From a checkpoint of a small mixture-of-experts model trained on Wikipedia: width 160, 2 picks a token.
Below are experts of layer 9 (counted from 0) of a mixture-of-experts language model. Rows are named down (a neuron's output weights, with its number) and show model dimensions 0-159. Each number is 128 + 32 x the weight over its row's rms, rounded and kept within 0 to 255. Numbers have three digits each.
Before each expert's rows: "comes before" lists some tokens at least twice as common just after its tokens as in all text. This comes from a sample of Wikipedia text that the model never trained on. Tokens count by the router's weight.

# expert 15
comes before: "-", "|", "==", "The", "===", "In"
down0:150135149130120106114150143145139066146170176082128162146154220111147147175136101182143062064129127147098094109096153126132126147154133103105155187152140134144150137044128167115187062163132133080121093131104135147131165156131152121118122145182136027175066127132143108069143098120118080156067117158072118123128147115150164123105163102159182097177142087202094155132094157121100172101116145102187084141108108167109157110131129114115130109146110086145063170144093128097120120123090122

# expert 17
comes before: " and", " the", " which", " but", " a", " with"
down1:088152140125106070189132136121090127125162173078099153072103106154117098139171147073101124133144107166117167165134132105088166159137156118197171106130113121150173126054061095099108137138083144090124140179178180110089150184139192102099103081064116178048125132136093120120162173151125106144115124094129163155097149161182085133107125117083125133092088155102147118132147147098148090133149124107124176131103167169143121189135169161175152038131096160134124069128128092166122109143121147

# expert 29
comes before: "0", "1", "2", "3", "4", "5"
down7:103063128093119125142189163105091111133204103111151139091154168100055159077184114141108134153121169176081101142126150140127120080083155124155123117153178095166177147120151125136127153173138120116097094152187102088116133113138148213118135118122128180091054128128116092097196119136107125161161115147074181089138147122121116134170151142105103137164138115131091132152073115135102191125164089136137084099090125062129103159088161093154146170065108165113165074199147092140090143130140102

# expert 20
comes before: " of", ",", " and", "ing", " to", "\n"
down3:098124157107085140136141126146127150150127092104165135119142103128095057140096088063112183137160139182157180150153066193178067075098105118063102101118117145115194097113122191183123077129189102129139058107171154120117103145098141168114166165136135113131086147097114104125084105142153130097063178101149196130156109104087093099130121165107123105123143113130133145158122128138140079229112184111108076140135139130131157119144139128145108099124206169120143134098158134123136091189156125

# expert 19
comes before: " of", ",", ".", " and", " were", " in"
down1:109141083088137115134084136126171144131131203156165109140169166153042176052092152098121143065122098078098129131124123119146120136127139171106081149157104195140111085112132113172145141180120122098105083071128204144138136072150158111138130154164127136077127212167185118111107145096132129162161140146092148098082135086188121129085080061088110123155101093148109178161113112109140134078055134137163116113165108122139140154141088209091106135115142143164168149125135132130167125158112130

# expert 16
comes before: " ", " |", " \"", " place", " —", " USA"
down7:140133047167097132098101193135114089136135113166162095140147098177108172127082112126082094182138136156098130139127160166115094184179154112156155169060111115118100128147117096146170089172149118097150134129174080045118148135105030079110129130097122104128160110098154126155163158165166076100122143126145167195153147159139117143109131146091153137091088138174164089159074174127119129134154160148113111145167114103085137162122139146076118091110181064147090153071141111092196125103143103

# expert 7
comes before: ":", " |", " |\n", "\n", "==\n", " a"
down3:161165131075042153128071142112159149151096103121084087143117117143110122128160087137081151093103150106133080143147201119083153076095081129106161167144104115109075129082119171110110114143146145122152110164166151143118125084131141124123113062157138149169129111159135070165107178137146177172153120080110102107112139125046153116136077095110169154149122125167112086136074067161154083148161151126141109079148188190170117154078139112144168130130122147162107135229137135145132144123136204

# expert 24
comes before: " in", " to", " by", " |\n", " on", " with"
down9:062162165135162117069100072093133125103091123122186155171138124047149118131114145133116078131145062100158096150099183107060127152134119161146128104166158141046127199124103168138125135109121127114072116107139117060145152109118125165088143173135117167158174095077059141148078115157121049121188150109143133187143097130148126129137143150111148139171070135106104131120162107156171108144126156126183159113201095079139145128096080109131147151098138136184120144114111138134156137178107179

# expert 27
comes before: " |", ".", ",", ")", " |\n", ";"
down2:158125138068092113117171162135157104081136091115100109141133188076092086171150144134132126056170128184114186068138150131135129152148143085135142130115109166122113128186125144134148129177100175127128127136125112087166189114119098119217181170145125131136073107110101183114160138201144135082116110179049185094094151070154112112179126177157099097100109142109115120139147126127121091116094118059106099120125090152126126144124170090084153162123119087115180103184113143069088156102122168

# expert 10
comes before: " ", " be", ".", " not", " have", "a"
down1:140110112092090171091112161156158202098134119155095173128070171146090113114177038162100131073124128101107150120048068146098078178174121137164116094084109139173113144137114155142143101142117117152100147180105130126119157176112090166107118171178165107151077129151148143088139166137154105132100173146152103102131126092101101159163156092120087129151114081119168113176107082170066097184137101092129124117166147175174133126125130125087074150177122107138119172141084068114192154135158135

# expert 2
comes before: " of", ",", " in", ".", " was", ".\n\n"
down3:125081116101154140110143123155150109147157104086141132130154114115117063151108160116225178130152149187123190133072141095112164162137158128110141091151101077107116132164129099167151062129139177091149129119130156121080094113057074154175151132055090126204119172171098153129106146162100173124087135155099160180148102141156157142175130163088132146137145137082200091041099166115129088136133141154110124077177132125083129091134153151145150100124125122140140102079131064081100139103121113

# expert 12
comes before: " ", " Year", " Born", " Date", " Party", " Country"
down2:159142135129087087164166186119138110108098139141152098124089174112187099072112162154148068143127107139163176079176159152143125128078132089137085046074198135183149187073117101183054109099192146143128144153116116116121118072122108136130117183080096164122114112224130091174087129128103144159121143156115145120093155087131055160125133118140146125086151115154145075117114144116099133118153131174184141125135121171107076131172143166120113168144150094126157118080112095121092139139094130

# expert 0
comes before: " ", " the", "00", " Animalia", " List", " New"
down1:126113130113139106180130140143049114130143164130119080107177115121163143144137179114141155140078093126142116163173089109101156163200126138119128108135138131111129096110103181096183215159110113134126151113124185053093141132126128099094136066058113084072133127116146133142130132050135118147155130073152120148118146124159081077082134142147159060149143191146120091160093140147129137147092174083151142134106141090140099160115157177136047111121170047125177208122152093131136161136143138

# expert 5
comes before: " The", "0", "9", "6", "4", "8"
down6:181178113179137145119102152156165175131180191132159137082119132123113080073172091114175149140143121089146138103102076134123136141102081086094138181098143078171109101147116088147178063130090200121128127155143117145136127075113097079171100119122145138084145103176159099110148072115148132096100062109089101144157140109110145154066154157163095107135124108125090090155115087116172145129110133117146081144179090118198173132159178097098118116193109156156085105167089179182105147139123172

# expert 6
comes before: " ", " \"", " S", " (", " T", " D"
down1:162160113167155109150163172069085059124152137116164128130123073048148088140119100174113110160096216180068110128124197155195173129083126175122120138164165050094074128122110092138087076072125151122122146108048105095153122135096157162150156104182070142144079137171141093160121096104160179146140143163120166119111141160151118121107082149099119085113147116133121159130137177107159100145130140163117140110108114126146093101163157151097132086164099154143130179084166138103112133126127112

# expert 3
comes before: "201", "200", "202", "199", "198", "197"
down13:154180149146131152077164106142147151115178108124099100108084096109164096092170117062151173128068089115169100130161151111138152116156165146064121123085121089102081146175181120104121081156087140116176170134107095119129180124105132127136140184138060175128119118096090130151135159131094153154172100173097114126213113193130159119105149156129115170110188138150142152123056178072108118106151095097165113073150144040151152125134146145119171159093115130144073146076100146158077103127125117

# expert 23
comes before: " the", " a", " his", " an", " their", " its"
down2:085164138156196118155159085119148164109076123110210133099120086181125159086087128183106106069090123000110092155106126135135145121128117139176108179074138101187121135136095120192127183131144146132106135150140046090117121136111126144129097114157178144127103173097114095174130183123117065179117165162101185137138164121135076127124097116111097138079207110127144146159102154109082137155124141105114132109125176145117137159174095122109109143105165111110144092161149130115116165113103095

# expert 8
comes before: ",", "\n", " (", "a", "i", "\n\n"
down2:122100107126164218124106147104102110114086103150151126091152157091156148141077142089161127097130165117185117077143130101159148100059099116068129108116129110148136139135159087179174076067148155079080132156117161144124194141124104170092138143248135164151151138099128138113132096133125143118084162119130133123185099085081096119192170156123137131054098165112158100095145112107166129156091112162145125119077074165140104091174148172102158091140131068142115132133180130137132153145174094